Experts of a small language model.
Size: 10 layers, 15.4M parameters.
Below are experts of layer 7 (counted from 0) of a mixture-of-experts language model. Rows are named router (the router's row for the expert), up (a neuron's input weights, with its number) and show model dimensions 0-127. Each number is 128 + 32 x the weight over its row's rms, rounded and kept within 0 to 255. Numbers have three digits each.
After each expert's rows: "mostly gets" lists some tokens that are sent to it at least half of the time. This comes from a sample of Wikipedia text that the model never trained on.

# expert 46
router:104140122142110174219126195167135099156066146199125160106146108117089147132114168116082099125131112154142139129129126169098123137128175196196145125181170141156138121093175147105110108132146099112123114131097131192117095078127129139132067100150175124208141119046088114123080131151106087121158171107060088125128159139151110149128163098152174124072130057107142129129119117089122112132159
up0:139110104136124142135160122141052187093031140180141162129164152089128102183133156090106151093152140159088148064160129093119069136158151104104117182115147102064137171105116113171171093122133099146173127095098091153097151112115083107115105089083134142174105059116078114125166111165123136152189142157150097101161167124079099130138152155158187145104136092130132115169133076114119096068102
mostly gets: "k", "ik", "ak", "ok", "sk"

# expert 19
router:135120097191152147141141178180136076162074128199147121168138092098139146116079100106110150106127114206120134062135144164092139168187147178124180147137159136215165139135144184113141097103127118112158113101128108120090125117060150149157105140159175106129105109145127103157058153159085133132163160082080082125153143121145107134090158094137141087139161135111108141103078112123070105192084
up0:104132151078156224169194149183113128086122116128169104187131110115140130116172097068088125089173160104106148173148153109098133119142128079169126093119103156153119195123099128062104124149118133082187108115099117163145180114121148114120128137076164056176166128128197113178152134086104124134120147073150145112142099117113123118101113137107148071094145110106080177138126069122183147151101
mostly gets: " his", " its", " was", " is", " are", " their"

# expert 95
router:115185115129112125118101199192145089152102106159121128142142154084079130110099132116130120150144103147132145098141121216112161127121136157173125160153179106159140146137173164108150103081145097109170164100091086141092102143141166164137119124180108071149150126082114055162097173127091149177158163104075062098161163128135084108049165108168148109106158131119126048122066132100132134165116
up0:153128123077117168088067121153145167132152152148174162109153100084119075094172138157122141128125152141177168123201130159060131090132129111080080151128129131130140136144138166120140081071147151168100132152092106158170140050150163110137094130188099111080118114114152119092149163100111146082191125078153109105153130148162103162181178121175147139136193106145076119094084119144167093061091
mostly gets: ".", ").", ".\"", "\".", ".,", "',"

# expert 39
router:115145120154125165175094135153204083164098148138167133198149126138104164071084158101105117156126106130190150089148147163091149170166176135171170182144165130168211102141155146124139130076151107095165128121065095151074126101090164153133122093103157093140150113071137141130113152137095133139184154049089125113162125168068105109086121062162126106092119123100128122101130091126086130145135
up0:148148086111099150078090086062104119149105123122077118117154141131113049143063179134127115163116089073131124083117154080090144171142133118192178168097145135140128124058159134134153137139166139079172133159098100157134069137128163127116149169087127133174105110152119161128122119156129109122132061170161115168102119142080131095121135121091147134143182084107211201152143208146126106147105
mostly gets: " C", " V", " D", " T", " Pat", " P"

# expert 44
router:155114036179119144152072136122147115156068106133165137127173116116099122133125153122096137173164089173140103139139169154148134125181152153126141145197137196186111119106181150080137101027074123132087160150106111181077136138068141155124107098195169146190142106084026140148130137177091117148134125091098116083143153132107122146120154095123156113125136132123119120112096127144123128142118
up0:104098093122159081122109109042162178125129114120156129178109162158175159087103079075123127115163067110081179144121114214051166140158069117142148131147117159157116083127135161164111083135082076129099081146104077173068141076118116141121148138109131138102167181123102122186132137149103071143169102100118134104141129079127187141172183121134140149116166112091138119140157113145145152127132
mostly gets: "in", "un", "er", "oin", "omin", "lin"

# expert 72
router:139173133118140169188114117159140122160081116148179163143147121131092125132149109083137135135128091166137167132130133186085094096176153154166139142134127143134136106129119191090128138098182137106151150098114085135123129086154210159166142127175146093149083102094094084176109168160056066140153161079104085074188128148147129129080160057185166100135163099092134110078064115145136122161109
up0:136149135067074125190098161166157158115090096153110169107163133118133125094101095055166136143054124147152139140120136128117184076122151085127166114156101206110142138119135158142088122180123092047119134074159094125150149139120126145106157124073094054145137070140094193154181088154149138113120158114095144129168152129128105138151107156113183060127106139128146135147130135148147211155164
mostly gets: ");", ":", "):", ";", "ern", " –"

# expert 69
router:110143127127127185158037163153180112151096150154156121151135105162068133116111150131086122129140084141139160133095158131105130105164149189137174124172156166175127118115172131119076098076148057112121165113094078148108093118074116179134116121181135098153140096081122064126116133140122105153149178073124139146173148156127116130118164111156218111112132048090165142126101117112091048136119
up0:157143158168148141118150089153125121188196127193124133114149092116073104086083119117108189129070145146147097093124171112135118087095153178145100139158129155150147134100117121144154136065110182096190120178107096107139110208116088195146126094182140083102109126161142103138147085104065122145147181150100136160136133119137101152137152099120092132118142155163108086111107153073090075211090
mostly gets: "ya", "ta", "ama", "ada", "ana", "na"

# expert 41
router:147155123138168119169138151165198079161087133159143123214155120164091157085088128086101154147102087150180153128151133141101159137122149147137172135161135160190154139145162119127108095107127117047133154073130107156119074147129133148156093126105180072180135123097125143150110150161090113164185157083077095112130113122086107078055144135170168103082119105135119143057109102160067101130145
up0:177142076097130115129103175102174200105142110158113116162152179132121167115119122186112132164094124131147071115112109112130123162062105123160105122132140166156134100135167110129206047114122111189107078132120215128164115130056126169144100118164132135131104119132129128118139080142144165089171153180207141094119098148067131140130134151115149148179123126128110089121048083115079147096114
mostly gets: " ad", " re", " Ad", " en", " trans", " dis"

# expert 36
router:129159094162121161098118157167149112167103126175182187113139103113089132084130189057108086133145104112135141102146110165128132134177148130139127128164156191131169087121142126083114073079101109119113178153081096130130053133065127156151144164186196133153143099071079064156091142125146065197145130062107113126142160163135111127095111140138134097096161137096124125119097114184113133174138
up0:166123130160147154107111142123171073105074137157112113074150107139106115129104177123134110126175130103104134158111110157146064101152103163075139141160088155167123100081175089111129093096072202095108137148158147164136091111156121120097180122157198120091116082154112101088129111103108082185119151118127122137164174148170094118102087153139188153101200101119131158096100144187092109117225
mostly gets: "ter", "ist", " player", "resident", " back", " song"

# expert 64
router:191117069175166132142138181163184119134068111177225155112165098134154146121139158115091112161124125133115180100116160152078141116167144216144117187145115159128138088061123148088087128118147121088114158101067108144117102156117167146114148116161132116131071088090113114134104134147094130165145141085131090113137154181098132061127165065161132102110132099132122142096093116171123112183174
up0:095065080153141089090115169121114172172114151158125140154114085123161165116118151160147167102177111145142145162138191168063083157132090106151140144108161186098123095136122119175138102096203154152153100136110071158095104092160155140077060117166124103089163176112140132135120148167137085106083124132148120089094163118157161124141155145154099107099192143130109126142207144156047097134174
mostly gets: " found", " used", "ording", "ject", " develop", "ract"

# expert 55
router:139167121116115210144058137144139084157088127129124164114160093153057120119087171130036154153206075117125137134131150136110151140149132154167159150167156144204125129159159142087113121107135123102104133128045079148129098120054170158121082141169131081152108088098122088128088135128126101155132138087124077116156141144107111121117167108177171115105145064143132141122129126111127071181078
up0:158119127128149146115082109096137142074156087112170174114165153099150160120128190126184124132117110115072115097151138147140121148103186113142149141093120144156208178109102093180136091131122172094203138115097167137183136100154167167141171142096162136119131103090141151132149162186092105046105099094198140150076145139170089079127119161128096135155159146124139159101116115075092122047158
mostly gets: "ica", " France", "ya", "ina", " Canada", "ta"

# expert 53
router:187122110195182114152089165113128061167118147131161175178187102127143083140117131095136139124115083196153164115096141113126151108161139144133128202163131139164180076126137153144135115094095075118096130111084131180095090088089134145126122098168132115128107120122163061156096171170108119167132172063060120063165120180102103134117154133162148113141151114142091140114098131134121047165114
up0:113196090099102098143125156137167134156135127129153191140129136098127104103136168132132141096139082117055104142098100110048181141113081120135156120179135163090136167148161169136112122146184103127069122119143113101162084122127103137084118134120169078110180147139150096147111148103096146133116136133163193085167133091137058127055083125131113155183176120045095144111083176139108187082144
mostly gets: "at", "ect", "ult", "ict", "vent", " the"

# expert 60
router:157175112221171139154079165136147098171124106180123142148171101154101146107082153126118132149143118147166162110171136119137124122125163154188171089165134149172128139141139162109112125126104135056085147107100079145094074086093151146086166096127185061123095128120112082194121129207120127192178174079124102097134116083110108114130148104160126124075117128151123100072121072157093141112131
up0:122119186225201124157142147118134114114110078111138138107094176151129150126142106156140109196158099123090199155096117118148119106152132188063113171108117085100106119112139126074129115095094157149124136081131076110138119113140128115127169124160085128194174123095128111076141118167177125129188157146110076151199142146091108129065118119123128099213162071149130116151132151113117111086167
mostly gets: " un", " res", " s", " de", " De", " Res"

# expert 91
router:173112097117156144153110154163169083140108151158140158143176095118099114097131110117120149141159091128181175123125121168094170137112122168144122136139146144131150172130154156118126128079150126081132126095119086132124113131097202153123104134214139044173125106067108103156130160146107094157147162115037077126178105127136067124079138067122175095060152101065154122104085134115127112204107
up0:111159159105123112057094138112129157081188092158164187165152136198203169160087110173099128207148118128069129179159169140115107147127143086156128171158149165097139123127180148164118159133116099115110118072129156040121090108168156096104160105118117141120102124068145118137081115121098115137083165131143121141154116130112132144066083124129107120128059140092150103090149120140180186151146
mostly gets: ",", "),", " and", "\",", "',", ".,"

# expert 77
router:132166129176136145145122165129171134122102133135155146123192107118074122118113124103134140141095089158153139086157172205088138153136178130173178142157146127167162099081166186112133113098137065137111166160084097175104108127043190136109112137210145111133134137113112101164085132156126091166121127082097143105165128157103129114073132050180146088088125085090101109097074130128087092167124
up0:155161106087106116180110124082220058139142106124205130116196167109125190105176143143173080074120109128175130145074147131154118165135136084123144128135114132074135109159127115121103138054099140114148141214081118140156174110118155146139116143110162137102133133085120125126142074116135127163176189083078084137089113098091170123101176074183169113111147134131100110108088123126124126147120
mostly gets: " |", "|", "|---|---", "|---|---|---|---", ";"

# expert 29
router:127130074161164196152113183126151084178077113118175103153127047120121114090070146081096135107127107125160158126141111151132121126192146170144178153149171129126146108112156159106062105136153114069129141114107137172131110128026189149128108131126146103163093120103119120122091116182127102146148164083111113093145125145095111106090184101144218139121182129093127125080115109125116077179151
up16:081152102104096099116190123135220184169153081154085174160154131111106116060114101039173124126194096146084166160127117085044094164134132184123134129150099144086159126115120084127109133129107126140140135145107139091129114073118137117090114188154134118150114084120121081122099128100089136182164110089158117171131095132106110160124133100183176155136151075091132137158142160112147182107126
mostly gets: " a", " this", " some", " many", " such", " several"

# expert 70
router:112132091146183163130090127149183085165108124148165130166165079162105149084094166141122092139134096121118170134193149141140180095129152142156090161147155179140203146128174168070099094136145104069116180124085084149086125143083168174117134072118091098175125101139119103167105151148106124174213138061098115086139143151086117084077144123124152120083121108100109147124142075124108109146160
up0:149137112133101098167183117090179106173111139153181136162147115124087145096097092137149128111144122187077132117161160093169096084158174154117051106073167147077114169137090144119126126168146081103166169103093124121121082144160145185129131082163109149191165122165170123128099147143134146160140146088100124105170144171125157129125129100100191098090115140111140121201118185166032153098124
mostly gets: " b", " app", " tra", " B", " ref", "-b"

# expert 28
router:137177095143137156114112153145144086147115146183152174130183103132092126107100146073077096166149139158126113148145150164145156131157115159121098139136143174178175126128141151062121085077133120137105139168090127170113091127103143114144113125215152120164121088086084123148114151140123102182114129074126105035150126109096121105113120131196154053119114048104168128134137113151107038192112
up0:120153138195177187117101207199121135152117094091110132143175154137127133155167146126086141126110131108133059132135116125147161048119130136238118082112071192147106098147138120120134116071121133123137118108184116127064163160102151177176101075167113147093158127083159163155134122115158101171185121114109086079104158118131186149119155108109102124138089102171130119151106129100117135111116
mostly gets: "resident", "ator", "inister", " member", " House", " members"

# expert 12
router:137177085132121159172090159106189131123117149177148139196139152116084145117118153134076147153165106153205177117125151161064139154126135154125163167137156129128171136118175141136119085083101069096107139108094112143108088079122154154130141111146136119139137123085059099153131166232130139149201101128070094091170133176094049129088163123149150144103112089121125106094085107158105111141135
up0:110107115082158154074168128126102156174169104178158076147111116073132143151087137087148155147131198114170184192158172141132118107112138165143165177087154129109146208132085142096095148099123109148104130147021157133110085108107134063124131086129092148186155145145097172106105109192096142152123123146134159093168090151107110094103161077126115097140099124135129060139078112140118113139131
mostly gets: "idd", "ud", "osp", "ind", "ith", "ald"

# expert 63
router:171155113150151148157091163123171131148085074171176110202192154107116159102121127115144129162146130162140163083109135136107117100166155147150124168138129203164174117068140161106094096095083116097163116153118120139074129094108169151157144092176192088157108132068103108139103167184105107131164127134126115139132128119102035165112134102139153149102110118064167103082089125108073073172114
up0:111153169116086135150117139141160099091064062123128167153174145103139097095137123111117095126199167110147145145134138124124120087120212113136140184107129161178156167167093129125169148110082180163177136080099122139096123080098105085127102133120149113113089151082129128120091116149076121185137146178112124102114164112102123136148173092132161149104136167116084119095117101079255117187143
mostly gets: "icip", "andid", " gen", " ann", " organ", " med"

# expert 18
router:136173091195128095163137126112185082155088130138147164111208106114107133088089152094131149102163086160112175145117147134109139133171189164144150183164168176129190147113134130092092093153111084071081140131077126145105127139112119148144178093163136121163106110135045103170098150151116117154150177111100104117124119141110075146117135113139124143088122128121121090085105097141120036219153
up0:119106129177161163131143131098138152139108175136131181119153086094105183121130178123136094107091107128144154121100113132141084127103115139127107148139190158147137172132192200157142110112070116163080186146136132182058197134127126138140206144121089133083085060101113088111066142137162128137127180110149122079153088114130159145169141141125080138089145137095097030063117111125147108145123
mostly gets: "it", " work", " act", "rit", " direct", " design"

# expert 42
router:161169085153119158208066122156143096139094125140180105140147110109155156096060157131124093094131069141167149049135141135150170140150143143154150150129164135162153139092191134128130104113114076108125155128124077180091124128081166193138149097112176091123092089100109109147123131147093113164161115105081133094205095167119105108097116068181161103107154155066102088125123059140120143141146
up0:188129095141126097170108116142144120142078123095113166098103098086134129130098168134169116089109080118153117105154163073178144094164139104108166164129201134168101148089133155174109131141123093076079205091132083163192103131080126135138089074092113124162133154149092051154054114113113135137171126116151141104124160125184128129130168104144141151154105209159176095101141096088116171133092
mostly gets: " t", " f", " d", " Sw", "-f", "-t"